Weights of a small mixture-of-experts language model, trained from scratch on English Wikipedia.
Size: width 224, 27.8M parameters.
Experts: 64 experts in each of 7 layers, 64 SwiGLU neurons an expert, 6 picks a token, a softmax router.
Training: a variant of Adam for the experts, 10495 steps.
Below are experts of layer 5 (counted from 0) of a mixture-of-experts language model. Rows are named router (the router's row for the expert), gate (a neuron's input weights, with its number), up (a neuron's input weights, with its number), down (a neuron's output weights, with its number) and show model dimensions 0-223. Each number is 128 + 32 x the weight over its row's rms, rounded and kept within 0 to 255. Numbers have three digits each.
Before each expert's rows: "comes after" lists some tokens at least twice as common just before its tokens as in all text. This comes from a sample of Wikipedia text that the model never trained on. Tokens count by the router's weight.

# expert 11
comes after: "\n", " ", ".", "===", "==", " =="
router:150106129151120140105159085231111130143123102108092143138158105093155117149138144135141129094130144188090148147131203165096145005146148151124108107124155108136148117142144155113155066079107182143122122120183133108150181098119207143085141210133131108165080109122124091130126177096130092163201142104042147161113086137149118120149178128085181109107078145115083143120105129135109106102156136169128202112174085155156107082126169112098110136133136149102133093171149109158133126089128108094142101148135195111060089137143113110124125110138160171100128184123122184101126120134108158072116105151166146116079177132063132095119199158103142129165118143036115134109093134123141131159136
gate0:173118127078104147189107180071124107131163124158116124104084116143061148094153133144139162165178134095081105135154187116126127135096102052114151120121179086144147078152163095098091112137132132135124112143134167128079137159141097096105105078120047094103151175124154100169141163133164159144115124156161074120138169177125204161156125123184120102109132118120142149146122109096113103121141172132085148055139096151130169118163106107082088059177153155203211158158148069168145092111203126141050134126157109126083141119117128214142160117142083118120100123117120106115140098093156142137130150102134154107064125138124150191113127198068142149153085171126147111114142157141157159084156
up0:108174100027136118102120129121174138088158133145193112138112157162142114159127066140136119117124151104087075122121082072142093143151156152160211123142115174133142149154123189127174121138071109111144116157151121139162075093145131166135161111118176124139169115073166092154107131110059133146111142102089182069098122123099105036120105131061122134134150160115099133112120115072102171190096135076138107101163122082102133102094171120140170092093115119144100171125128135104104183163125150153170160085141160172153201124168114121089100116123121151134155153148125155159118092210129097107106140114101124165139099136161125131108132110209099109032160063157135132146136112106072101192125
down0:126122113078108131116157150084100097183160102131143065130115149157135126082081099083130173172141090117116182114169154120155108122078173143141233083080118121090174109147157130100111160142131128129140086061122070131101099126122141077133104109150155142157110167142117081157146172148083131128136102116141090125140169175196145145111032153086131139093139131121099122076138106112163105154138089122148124126166131159112125144102079147147096053119127114157165138096150118149116150163154145208113146137098173152184118150150137126114164161148103067096113138107102160146096078130064108125057096090113157151114181074096051109144169115152093181144096096040083129145140130131158114098185
gate1:112153046107150164125134102183128126124120094098116119107152176130117117132153148151184195099087111181109090174091134138138159153103185073109126120135128146127196197148120120127165124120142098132075094116105102194154121107154122081144175148144169075156153081122122138111200148091144144148157154183106128139133168100154034128131143168172118090104127108176132109102155117142180088153111158128188171098107110121128188148165176153116130094163160169137145122154127137139111159114176104092158139115124158072202146118120091118177092136112199130117106142128141134121063102114121092121127107073131155162140154137178093138066134141041116121140105149123182137124129136154202214095180
up1:202148142083150120093117163134132178125104167156157102131086094154087143066158170154092078078173118111185119091163103118175102101089083168096140113152132119214117110076167074122162143180114146182167140170116131126103117141082138181136066167121123181096122160136132187110091112129156121121148110092071139095131111144113167140121124118170089155120118095085142068193137079170137168097134202166122073184120150077171094098099154114118094121072127157143138215153170118210160121135121140169118120109111119141125158070186156189169128158159122093118136139099127143148181146127102120135152110163081102174139099128098153132115098106169132121123114119133112121070143118087112106137088
down1:078107117113088156107107118085139122149142057108092124169167151176139107136154143069122113159142111073175099182095132138140199192148129130127177126134180141127118160180118123120100149102074109124159135121126130169126179084210161160172160119155131160129087132158108138110111141128125119154107167148096124101150104167098082125163109128180069064129086103129108160110139193187114194180107162099143080090090089203118166086138172105137093121117111125107105120182108132128124091109102117153174129095141106109130104129100190142152117169119177137137152147156130055118132147185128129135156093107099129153141154139127128138081121192129185063113112106157049151100206068150133142102058
gate2:096112096051123088143165115118075102130107128159152119095142147118141105079107150142134090066095086109096125069121085132091093184175144113165088222134123118171131147117118138110146146138154138149139160138150120148114082098163119122122097119113203119133149151152122149229141171165127156141111111119118128115179100180120122112129131110097109123185165129138117106086138119147135157099098117153101128130069106143127115161135193128175117092090147168146159179163082192100144115195127159156148118159096107130186117099103087052164108157150134105093125080128124141206124167146157037181150115127149144198133106147129134169079122144139143174075178187117132128134071069102137063170110
up2:101121180121185135162153153142092103176156153089108124135099070139074104146124132058122149153153098084133176106122169127080152144156142145139138088131176115107125111098119086155099140124076115123168107164137190148113156086162118170123157173134094076104155132163140112136136098111121132131121143171166120118155131081111107136100056137150140100181060120128119167122110147098182082135091141140049137065137128171129095091150095086164126119098093156161132134133103096123164112121146131172125118108120091141143135177150201201092154110135103163158033125171194170129166077111123096211111135107085144078209156107094083133128106092121100125104094134136129120206142118161176201099150
down2:129117096120136141140142134145131089146144154171131150116187086101117090079113081074124135108091096119194195135100159126104107074113118125127169094085153140110130135104150134146149114130133080168106086148089113087138170114090078110115115167115134085129148162142167136138178207097124117139152151150125144181159202127130133131115114137095076142134115176123084153168178123120139080184122098186097115109090126165167106151173116168140119106131146155147163086077077097173160211092170158127179109122182102108140114100123078148068075068139120131082075109197142179104199090126130145165118159116149066139153138135117122108124127136126173172185181151084077176172145209126105136121131
gate3:134143106073153101170164110138203130167182132124157089077097149134101077096176121107115038057154150142105104105145100178157133124096101181095111137132120064147118078111178152122163106125125177194146119128143150087124085088138147092116160122139165124108199176133214138124120115121082094114153152153123155170128140070114042173093098140147094115115143190121104134092131169095146162162142158113103095132147135113139155126177112158072136108125158124118087101127124097099214100138125106190112112141155114118160200155026106134157138095139143110142125112154078141115129116114093135098079117084126167144100114109081106073160131172126175153115106191124103149124103146166139155113089
up3:108160179147136145098113089156145153053034128180091164161123148085117127106158152135076181173100112120148135157124198050118124128143074137141156103136101181155137153105122057128109131163111055070167110106132160155089155099124117161139179039120153202128126113111113095147137161160177143112111115087097168127169083142075145106149165161168120124114081135153123099109146140173114120155155149144136150100119155095120133134088106092088103132185111122156162219110146139150127175131175132159158105120176140152136093075132086101100114118085127080125145117120168058153120172139131135098105193199151143152157089123197133146090122114111142150119172180171118077132172124132130137119119
down3:131126071053081051134107118124118147209096067133119083130110177140162084129140147138119143088140166134056167167114100155086125127154136124176141101165158085121160133134109098113135114137145108150087127100111068089150069144109116127123102138185119171122156145120110151090116091141103137154189126104069122121141107150144152114121193173139093133144057129135126064131142095156106120120118157090160148156102154142084147144183132156155073148184123151142175083076105106123167118164130109172120171200161164188123099115093129108131084090120067139106198171172159132094167209081092134096143110091106101103160117155103122136101147144168114151068162157130081131129131094072172125091082
gate4:103142102075178133114129063167117181130146113091154123147140193120108178096153169156156076094159114083126168160104134145142098120048170086121153131125084160085127125106120068125165130172121099124098090095099150142110119137069137135109094135137197128088110102096072133101166081154090157184147138092119158152104112106177137143124140121119086150136080081105125159153146045197147123141076171098123169101080112062117103150104120189078166159169044154161116170158118111196179111155044137113106077130163076149113165125160084113147129126123068125094179164148114148141146102078126068080149159094130169131106103121136124155130136117142119135119172125133092129127161098161099155108119
up4:130203111126129112069122072147111095142115094116159117122143173096112142067165152170122103132117171118162144159089114106143162129111127155167094123154000147098108180107083124159149112173138113104064149095107133125096165129080144090117124097116171150126133143116095113131152107130147160141170113103137171136113072141135079101082154111102104116098196096159157135107116117196191115111122145101141146221099109087114101130156125194134148161143150135058098151183159082169129154109079111113080159086123126126111109060168089134098117120134119127052220161156134168118108148155142092068135122110079136129153089157130130114080155101109138182126150144102116122091118149113132129178185
down4:155106103100106194108072106210143080125124096170079152097158122094126106088144066075097139098157125124114114099133143140146128194194110162144111123168123100162098153094063107107198156122156139137126159157081154102115160099127096161150150132131161158205175140114126126147132124107119142105121034190114053120123144185062134128115186143107131119114096118154110146115096134144133111099074101128094110152139059083116142142153121138156080065151157168095123105088183088119098120081105064050129108095133146069123106143122095127166149135141159194132109166088098107099101116139193136165123081155107118126169058065131139110105088132135138144129100058104161108138116135108121125148140
gate5:175190108110141073150103120122126098116123127146124129151083082134152164173133152135105149142104158145104139115091168091158132112065090188120117146105072148171093138073214160121147151152120156083137178106133099132102131173084137141116167142143152155059069168103135169138076157169147118127052111117141203160086150141145149140050086141129179102105121125119104094149110112117114164172055178127114159150046103081098133147081088122149119187132157097122157168124132097114125119157066119142106102135125118130089153142111098060130153075128108092129159156123093130139125118131113087135192147211133167183125104147090144160208133153129097155166117098123106145133142099125079050164123
up5:130149158089138199109132116144172080110107160135133138139165149065074133106068070114173030118119108126170129172155093110105124152133135124155123130114144167132092112155144085149168153102132101119107144098097149118193160103113091123126111174138103101155122063127166117123066128074137143158099139133172037097092140105129134127197167118179175157129157139104084088106136140112112100143154168117121149072183104147185156099126170079059096086093123095159148115129165102072124100097167156082112157136105104142130145143106129170130092210129110147061131149027152103121125120137062176111098144073077116108104152145138108110090109159121165145144152129115128104178123137143169130093065
down5:117141106161177169130110119170105157166126116096143143114110104153086135123170162099129135188179101151130183148133189139157091114094186130152206085111148119152116164156189121133135135120135123067118129107141131154122106157116111167126123125126169148081154139181172094155091095154128170125126186102113179109064147130169103169097184112136139088197161164156167106099134092157062142139145085165167139100141142099145150159119102116073123094078186139135146128143113133119138069095136131166159105106126027045143147145180095098167147173061165077089132183122118116200135167133131099120171110153098159098135146151142113170079081135131112156148153172164047147125132087150138161132092
gate6:103196120050181090148109142127136170148095103130120107078123156141079133128168119116086179119137072106161109078122111086170148126109082185120138183086098099151116117140163152068144151177160071119055091112137126098084129121135116104139180119159122171122110159108092144095123147162150094167162154122101149122111137123133112176103097110085140105146119091103121134091100076196143089133105171091142125192071121061088083099150100110151146140138112131094158149135054137077122153086159107121129121122131125117152114077105173089136128176135068028149143136120147114142091086064104086137198101114145131159128096150106130097180122154112117149124128179127070073077184102173176139092131
up6:146126042171133110149134155168162107163116098111112081129166089142150159151122071113209162115119162085075146169110093164138097115111133115093176145205156110044166136068150165113179129059126141132146197145136139133136115093134134103128081096131135179132124068145131198071149105088146170113146113128086122090142137172192093164092109130159115119092159060168128147131068136130158135117134101174170121136172163099136139142105145160168123170129116093082156071067153108147106124070134105132096125131069138133126122108190081103089143195158159193103120145143108117136159143113201183193127097160084076145137138084120111154134142110122098112122129106108112140155149159130103142155141
down6:204144142131064155108104090142121170147146152086145156112150173130102110132125135093150125136152125088113097132167126128104140128126070111212042126124149166151138155147118097160102136148099161151100139185132104161177121134156072111098179124156112139124127101108109122130152109129169090153129144115111095154169129118091090112142173158152097122134169079164119137158152155148086192112086173151175098078151121167072142166116139168132162092156100136152107109103155148111110125140098164088086104038129114055155191162118147096209181070113132110081152137072113133127150055217139182083139136150121178083129106185134146108108166092128184165099101138141131142052110100090102152121150
gate7:116152103115163128190113106143153149122101126061116114180150148137127114117099094156088147123090132091123095154127153183139116140122124143164119140145102138143103129115194149091121119107151155200098104111167177129102168124114092094144106051112154194109120108088082114137138095090153147139163097077141145088170160108179126165118081161073116138183117133178068150118125173218158100161120134127113110173105089233104084128135094143174099162055134097142153111051123144155134146077102160159192133122133152120173141135144107067059115151125094176131137105131157134155117112185132133119146183148172188153141122085187103130187130150143133164190155178157093168164110100127138132162123
up7:086117148114064096092142145137132178119158115127125197098156116083149095141113183144175116113101133107068203123127115125080143100098118126083117177066123192083152107159137125110096121157129118127094150143108085063115115134102124085140142133086079150101100140086090112123142128118128133147123159170035116144188150072070134163164119119175197114129117164113158189055153120138164123127117068143078136166173101193195135182133123138159081129131129088115074099097106104107163130086082157105176148124159142109122124149132071077138195120120147158150171094118071117131098136098141105121199130105177169192139115112183152130083146140096119133136141090101106094118111135162069154136115
down7:102132117123053110134087155093081161101125107114116152119075119132109090176091114119113105088075179180090146181101095160112125078132096073105150088139135131095169119105149100103121138202183120139118142138095085091169190140131135153130128110100111139118133081111138175199126157067163144176032122147174120158102111139128126156195101111156119154137094154110054152157090139130124133140131125166112142125170097177077169166119124164133095071108089157126124129149120133143154146097141141075102140095164078095097156091140127100100151157147108147142101087149202110157161114077097119127069168125186094123122176122177208110105122099169121152087123111093086131140141026144089143122094
gate8:102119152138149098129165087156099130120121148107112082127102104132138075064122154136165172099114121112172110139154139089172099166141077110200073050119168115080129051181146108127131126110127186147092085145130169167131115101191098176138080104144166145145140142065118097155099110172086124186154124095155127076126148141096129154182101169121111111155146134150123123103126042111124112131111159081118103162159134196149106125152090125112179121156148181139070179110172113177191167082180206073087133158215144095132136110134104086139133127129081157130148135154177162111095105150140166143114102110154148147130107139149100135120122136077115159101091167093180070176126096174128153119149
up8:088095126138146106123139131152127086060076126152099124139144112071153139104084147199100058128134097175081086149189172111111106119151084078179092148094145097113153146139120106078149137148161192097039079148128121097100133137139147123075161152121122107160099095070127108170144124087134116151158157113143140076137146110148107133106154131136207133083116115115155079120132131079078136150112122144154214140140154181194143138086119114120112140143184104181151126144131091103176134115106099087084104167137138152121103083074132103140153130101126193072199079147139167119114126180039173144125113144142175141087156132158133128152104115157131151141089174097093075118171113104156161068098
down8:103126046129138167053148130112096126131110118171137227097133136111137144158091132117052129095106141140077086131113090119163103079117103092117111107114160132132125120159124095027089164072092132134136146161103107059123118101164131177132122132116152136168145158085151089116096162119109144082176174211157103176132113144092200135097104105132076104101116127082111118168065145126157110123128109165101122100117100088156125100115117164108117145130117091178135112114049087115134117155069069103169112171126090082141155162157160119141172133156127106150122123162138052102088145066123163144146117125153122154184092108099174067118108147138078116073093092153137181153134119175115112087146
gate9:154074099118170163110166152167126160161124155066137084180132105141164136042050120142144127120123090185181131114159113078124122114149116147185124081136167093106139134141114137138156150110121114056102157092149123160126124122148144130160131166216150087143145095120093127114079127153108119139193124162072073140112103104153185103115117116073108158108129143195113122064117194088085102102144208137137149087142157140136190142187095133129080113099083190139115174195179128144134188173135136119089108142077165121152148170126086044098161126134158116142124114122107148111076094118138135142144131146110139088147157137126179114080088123086162154105172160165116110114098109117150183104127
up9:175173135129128132116141107117118093139177144079080169132089080119177090113080153189159079119137094152157123061178168086086157137188107106131073095089119096138109134126127202149158124144107167088137076122156124138193101119114130139106088161175136106149126122088204198057113140095103172063132169206133142136102136136136156063127101106142129129118154125187099155124130158118072146120113143105118160122197118121138124132207165162105137084111226114166092142155130104164158151183146118136103160165110118109155114113115075133133189147151175105152151124110133146122129092178102172129073138125152137094149173153115127096065086050142175100117115122126147150122111138127142157108157
down9:122214135104129156189124109174133133085076122143115131081106113131127168156127094136108157115092106183115151186120122128152154133116132103143157145168104148188112094159109107056216114094167171149091087131093156114140169109165177085125143105108124162137127097114078112129110100170112095069103124151139132133147063098141156131108171108148120074116061097195097068126130159100095196095145155119134147064127148134096106102149139133168169066088124117120146119120106130094152117147145161113151169128128078125095092137095110113082126164172054087073152171090105115107085128083145075067133143107129108107160158107111150155099119145165083135127099112118180185209136125143217148176135
gate10:094097086090103049133110112187157160151102113150118132141160101128117089131119118196121174136105141154102153063078108158158106140112098110102209093081177158117067107105157108130101135148150166066161158146096150110071127127064137106148118082135187145125144162144124184099138141152150128099132093106132123157149170121103136180107081122118097119088078049114081138141145056120113149140112150052128178164131137067173090195122047127166127182190146099092109117124118151183115122140135112099156124137119128107130119165125103102118147180159161170137187114111130130146112104149144125093102144146118081140072129109092127106205118128117149105185127078121073122187176116139071108168152
up10:154115139109192139123144130114026139139131129091165131106162136144158130140138102106124096153157107046073135124148080126085188140120148106160119112122132090218083149146113128163124120065137103155129139149158088145137218090186111130112152148135093131143131071150085124171106145114148119096132134170167060122159169139170111188101121087178151135165111105124161110113130194126176178136107142141147142161112098112192145104165113112155144100198131115126135132148083125125131109108215181062141089112110136129150121113097094152078123079123097137046080124159107114137184164082164140161122109148066105080172125117105088070130136109090144146089106132079134104139118152129176119121202
down10:088122183174136132115150143106131140156080163095118183192153116111136109159068141144117098174148113110162109135155119176118107155127105079109072128110166099152112145107136140139114074111183116121169100110143133104097105161129148121177134122142118119169158136172066146082134102154176102106155120071167182133179132059137157072102155133156127146170025075109106157122146129112076134122121128084190084175137209140099102076122147139110100099124123156188124104113122177097170115143130108160077110090118149018134115106062095106204142124093162070132145139148144131206072126124139102130121085175115125125122096169140133106105105083097118138135140127177142102106151059113161146104094
gate11:140181130090193142148099138196121092127110154090047093148039160139115114106127034109108093168157102083120132126103146144135124113172168163143153108182077101155130165129133137164126121151104190126154149213098187137121139054126147144126191135108120131124124120151092109128079133159125110107117138130105131089136085135134139171114149082137152112119168080186130069180121194133135114110088217064145127104136151095134122085128126078110117117128089099157199127128131154194127126103120106177148099118148113127149169174113118069120126145113147112150096151107143128188074122131144160077100135118137130160127143137121088113079146178142090117137069178097141083128076090118149123184055
up11:155208133081140105106151188118104103133180109117097129147123097111115127108130118157156118163139068103183154129168073149139132117133131111107137102124148181154114167147119131133093120119097170148088159206135095143122133145110154155111146151095163126114104088175123148101163149097158156093153133033058087115115116148102107162101120120167187095160047154178111103086126187148197141078139135110112149131146124110150146139130133126144121069073078153161127037157190117133087172134086106147132115098057118121127151133134140117189126159137114100131096114116158104089118129076159146123089086146116131143129110107141124180124156133186129106217155162058069091130148152098149126148020
down11:184113110166091142118114168134165141142116145073077088168145161124137109223166112141112128118131128108131129114097182106121135146155144171132114151135142139139135103100109083098089144152116074141158132167126169156185129139156091157148207175141096154137133053101103081129100087166059111112176156150090207132142091119152101059135108056125112110100132106068156180174132070096071154116120123150094111124091176122139129122151169099133149142159136096133149159110116090073124114101138122126201183145146190099135076129131139163066133198116136079107163173168152092135106160146131155127166149082134158059105119142116137140137112129109212083115128144159139155148153101060086114089091
gate12:111124106060175061154141112130179174147078139117184151143118139168137105099114099144104099122107127117121186128123137108108110126133092178170094153115104138150112178112161083148152136159157137055135070125091203188096103146175101135152155039155144184134171139052105136112187079190138120130134204141133146101144093148138092127115102141117099146131171101186141157101129082191130143179067157076175106138104178073116145134060121160172125158183079170129145188131112098166147104082104150095103079160135127134144105108153115094146188151129110121151082147160185172146126135139146083145156107110159157136155108144129113142129114133151122148101105096131128133062132094146174195146132
up12:129136087147127053128138089140189132141071094158142052136128154124187111061126134157084144111092127164083119179130051138158127096101101148119108122136112109092124215091127142120166090147154151076123112111117148138086103131091155145100106095143147121168125140112106154136142110126164096134121183126171137156104105175147155103108143119115128118142133084147159095093081139188133135149093141109174179166090152036097143134087145136195138144125190088069116111151122095130084137063106162034120166133061151105126092139186140103126153156143142139076123124124176146071134133129103094170143118198118103120138117112120125145181133128190125167140186074105117206122154181145175128153166
down12:185084119123125178131093103087102155114141106157140127083070154125181098110133195139079099102125083118156113110172097196188084103169125185153111081133136093159198135065131129138158114125123144173078105099124142146133070117109135132135121102139131108106158103125175165145096123142111132132151098089107105119067117136054180101148172174127121124128093093103175106164081155154119113173105147139150147123168164079079090059102147123130177139104128079150151130142191142100107133172049111102120127076103130000153113145130163129128180117158093104099148104090132095115162069191163156140168127170116139110175051150080128139130116147120142157138130113101159118135139074119110113121147
gate13:116152098085172078141130103135103167121131126059129208102102120159140133070072160147061098156090130112076102087084123128142124133101163142167110067098083178166116110131165128190123118138112197153097161133121145144120145157193130130149148157221192147090138159148086153137147060138095135102115114101102170144092168098147149131085125147081037133129080154159094161154153130141109131136131186111179145158144116155099114091178106122094168117121135140180120131129118110059144171116088184111131091127185103127097121132162104176154109117078097093089148080166098111138157147186164158124143145120131146148191157155106095129130116196162168132109093138163113088114088088149139149142068
up13:128095201160093124142112129148130072176117158154192083149151108153108117183181107161111126159135162115184151177123194122116142094104084113096092118166156123129138125123133112116137159163102088103193102069104137122136159107132133117119141097132097115123097137147077134103102150117127123108148143110093124125178075152134090117131110154121161086175179099099139088182146082135090097152145096126101108084158076114201109121120137148110074104104098182112102193138069117206154145155145075142085118168185098135123179131100205119127141111116129143202136151114203121182124123093166100085134130202177086076084072137113108140116135060100063131126133143142161170182156128130087138104148
down13:116117155109182156139116074196115130139117104098115169177098131104115108131062128114134127090089183128157105111197168122140159136106167164148169140098128103097127183119195140118153052079137122132128095102106165129124129187138101133145113124103117180105145184136092177121160064124178098127161118126089100091186083152127180136132114084098121189102170141141088111184150111091169159197091057104170120181101066100095162118123063157110125085135150137138105143156121116105194156174117128131098067204079134192105121094141110121168137153144103165118111127110138122142120176143124115074209161162093136086129136150147129118146167168115152121138106173119116086140162088170133135184100
gate14:094166115128163027137076178142143079148163136147207195141081127129098153125165142081095110152141111076166136098083147071115046190091092156145170116127141139093083114051087145130110140169159131141141150169123114089080141112136126222154136095140182145062177138102143154114084101075121165106165164131120156126136126127147081067076111085098109097161111117124168128139175126195137104069112156120184132177138137118110078106132125168129088116135055163117150132110112063163104147113088147090154119088119126119109144107165108182160141163135064115131151143186145141149162138104102156141125107089121106121113081100092133117106148079122120155084121139115120126141152153126078138141165
up14:199146149162081146156099186106132059151150148103198163098093108125092102163122132085089141155123128148159096196156087122070110116147136060104145097137096128147118147165149130131080164125106061155093140063156126119124095202105075129126158152167089126096125152133090089082145193089154191128116091144127133122072094187202145138139121097186135138198112185143100150139154120144187127133103165194117141106155122127162117141091168117114078112161119110114115092082125171142163124157072133132152132117102152130161143111126097177073109129118113097138106180144156107125182075148116151097151133112112157105161124110133184071182115081155104105142126051124080175116133131122181098103151
down14:119164145131087121110145089159131065121140183107142107096166130144141126099161212090150147156164104164083069120115090097150133095120166112115130126100066065130060105134176098081142108105084119097105128129115145125172116105117095157154083116175146153148168116126157166169175138112139129138164116137187159141107159128104152145144153115144106091108229165085154154156060122061165146202115144133108111106144117122068152123121099136159128135092120108085120130085146118102132154156156089138148145157105132166140156139135150134043122098215125086142123084130127116172196173121102079147065104153174157145115137104099137121147132231091120161143117101106051119138178156178126102165086
gate15:217105119116076087147160112110092128125162139107106151096103157149172111133136080163120137111162146137131129117135138135151079193084129155092143144099080068146074199062174105091128150132141141119172125204132119125068091157141065052154086137142121141127127139051134173187173114139134124094104163133136126117102170148128098086125109136179130156114236121127140127137159135141126148132085123137136163145143129103196161142119133146113120145174154113133113147133126133171159159161090126093063099101112090120171133096145068163124143063129125070166192137156158124153142111103142131130140067151072201120119155181154128176093123120131137139093105188124133155184210141116148184118119
up15:220163139157087106132168094156111130106172110108081139083099107083095152142136134176152122052086126150101150132154196151152125151128139145125169110108080137096087168062148139103131126119161183122088152131110142057077083117145089096142076124151149095162214156114120107123160093130148096128132149122097117134126155132129156101094119126098146129094178157136096188139112124173141094103139085171169111167205105106117162121095151147093137145172163151130105147110130100150123109101089118093102091062105161110157112108191034193092149058150104106170139181087146148110064093112113192081138097168179152117105150129133177159173123075119172116167163159116137120135138137114138174120135
down15:193163129162095152095114129128113123130157071152075125134157088091131100127162143071055122149078163086118159109135087114138084110102087101133156104124149144060090118083162127144130156102097155086099146103139152091124126089136182171140157078148109137127130113123123106110059136161151114176167092147136096105202132135074088104138134114194153151172143152093157096131112120092105187078122093122176048154174120107123101155109165151115119127170218155074147073068133147184145144085079073114135117080089122084132116084153141120135117171101081081178143131141112102143095093133141160132145135144105124121188095139135180165121162078140127140147188162152125112098114037083144117171121
gate16:116072116136122099110115156186077152132140082102156160128146142122189177113152156042098167177146162105098188141121124150115125103135148087152148073138213144132163086128148099111155137085116111159083149180135058121151092075132154122122135193142138120123098137107088171124114108141191154155109153137084078153141118171166103143163135153088097161151123153145061108165149139094054103133140127144184097062146160113159156133106128224142189058185132125070126142132118119150129182141053111118120097073116151127124161094106112128107110107144147160153079143126104194154102083111125056105107099137107141137148179152097142076081115128130191119128130147152127112118117117147177135099086
up16:138155122141066116112091094157075118148124082127178125129140183097126150137090136114127151126136214209126187100090163141113115102157132146141105090141128183184145082109128120107156138139099075112099115150115119111196072137094122086135092129119197160126091138096033152135105091118117092132115129081086126148136102152179096139112109137091140207158147055147089142174157145126104140142117139163208104113110136097092141155044148181148152083165145120036113155134173147160128167137045162145147089108145137178111098066092054124158120133142118117129132175098170132146100162161141151076133140130146098097098164109079115112116116119142095085132114149149091117122104070147141149141106
down16:119182132093107124167152117165134119097095155112113098101140132084122163094142091138175124119147133101107148138164134129141147147130108151129142141117135095186086134107091063089193090091197176104130177164094142150158156109086143148121135144143142160197128138130109134131139129149119080076174110173114096170173118147142124115120154115133155108086117148138083161105104086107111087105122126090097101057071132145134105104148117112103058129127154173209163080102093104139082123163130098162196128100194147172134075174126108051149104080155146140084106172152137159107083067137144138175107174106143112140133132081165163102122143089118094120206070100129116137128069249114177103116114
gate17:160133099179108196171158127153150088147157132173114177154186134087131128132071130168143159097093115140047135135106133117176154123122104093146183246124061126100131182070101158136107109134130133098120161098147151070144105118114138116154153140122093127129120145111160143175095166110129146103141081147148180112222149104140107078168114154132158124147122106145127159118108132119148114128118124132162168150128154170135073086074165086145063091142129105112125094103140189180142147054184163071098140163096105102165077156086165101116126156111079150098057088170134103116069162154134129182135121180175089135213138095129142123139138179120172077124143104107125129132139142124140121145126
up17:089131138169194177155118133095090120113181135069129159089158102033119148108094151141116138071135086160098091116186155116164113127122216127109159103065083083068103095112113143121160135128123153156149111141131153145100140162131167134138102103134082155138167149177113130101128119098152097134109144090113033137119156143084115168178141126154115079067077124157209143169136112163167108108089156146136170191142076216090149163151107102156089159123115085130164088180165162120124083102113085131122115137101102127165096189109167129181126151131131149118139102065150131099172156135110131170144135125130145134148176094118127076162115083113109163176105084139110174100175152134126090110172
down17:174093148111111111115121101097117102113114222148124138134115170144140114120093160223229112132125151129128098115139177124089104144151157173090163112107112140097110154088220132130141042128182175131154144112114116139205141132103102111099067114120121122103128144152098116183127105098110094166061152115135178119131155138122138121081125120149121086121154158124137101094126128133153112108146172112082211188076109163119153128143110061116140060119132115139123154062128121119147087136175089084101162159104188141138147163104071067110067110101146127124106117136098077124143128147098102158064037100116135108080129103133169119136133134131128138095103199113121152171142164135153113137063
gate18:151107173170115093154096117099084080151120131118100117119151135198129125088166099128107124193099123092116176087164160122115165112064145129203111114161189159143104090168143122164061113150089160092107182162192152111157155117157100113115161104094098115129148146111146127114122120133091155128104038095138157137068119126124103147099107124096081189176087188161089114146138145122092098199136111121166137113140123131152146109125087092144105173143161109094084133099178163148094130150149099223095092110161129114108126130062140144126134052129121143163147145154202148114134169156165098173154153119123158135126072128093133197146150202079150130136106158111080139055087129137132127162090
up18:093130055134045146123130080122091094148091159119098086105165199105081137065159126227154112144105139115143167159092168147128129135045150141067135143117088134097090156142040143140161122088118129105157101179148091130108151113115133158114157138123147150157132144152139171154135115128110108088080180155171062154123118097153108156074134192086075126198120102121126103144128105151092166108115157182175140099104094140099208118109193113106095091120150101137116112107108097077136150156120149113123155104136118119120044119114161184118160109100100112094160122122186120134162122143131173095092159142060186154127092154119128126074112096121125077140164129146134095146175169156147108132174
down18:085136095142083106126112225180168150114090129042179131092114129112105155200126109140123122143146131131133124170168140140081167140144092097107164095070102180093092094105118108132164203125155124170071138094147103168180150148163154108202139098115096112171149175091178122089133140088090161118179149129142103155106126125119178101091110140095100144078171155140116152114110102107129140170165121098134152137132164144117058139122141122125124155149139105178179101098113150171146143102127110191150161064117127204095109117134065158105077129152085096131126138098122096111119102123114134210076122107139108080168181126100175163196093149116135076098131090122147161092145103185129154086147
gate19:096103177099067142099116077122150146153173138182105179070113159157057106120098092200163086133146109111114163106182134096178143115137182156141122174114160150154119159080120120167123122161042068128085126095152159094155169171167132155111167137133124166118115173150189147136142135193043107077084150206142132109164185126157135102140085176157113145180122116117085097142155071091126147113100128097133116141149138119169141109108111160085095094139157152129073127142115177132170102143158091161148104159097133130111090203102131135136137114147136113107127087184120102138150163121091108094126137092155128156172140150168099137158081173089164125198149168157094111089173146095098091097103
up19:108120106103120064094128100158120102143147115150154162134106120118140129156114137147082093166143117108150134163142097136125104103114131106074113182120151072124181133096145143146147123074085132080158185124201096104140144094118137114139095187114136079161080162150103106097125108127119140118162138162101111102053122114137131096189125149113169140074086069103130167129064055077073100077128127131152165099162101138157085117111141078125113133213101136180093127136129032135141126130119100101148091164128121125058094219085125151108115140131076190185110139170102155128084123145158120155139097104134048080129158112072118109146130166080161117127145061148115127157178131113088123073180
down19:043119133154081176140113155073157128207103175120190140111177098124107154160064053133110158140111145196109150070135114155144123085135121104120110107143109125129067115163128190154119125185115106158160149077206181108133135108109076148144141102113099142126131095104112122147152109119123126134063158059103143130103154165144123107133153059086129143117020123127154101096113122173147134158113099109151135159127120114170088137067119176079174162076153157101108114134159144174126070151077116143052138121125121088152123098121157154117176158121105082113135105107163156143127119144116185157160092152130112138122122145166136114109120190122128151101148122099127057100125067160116132216114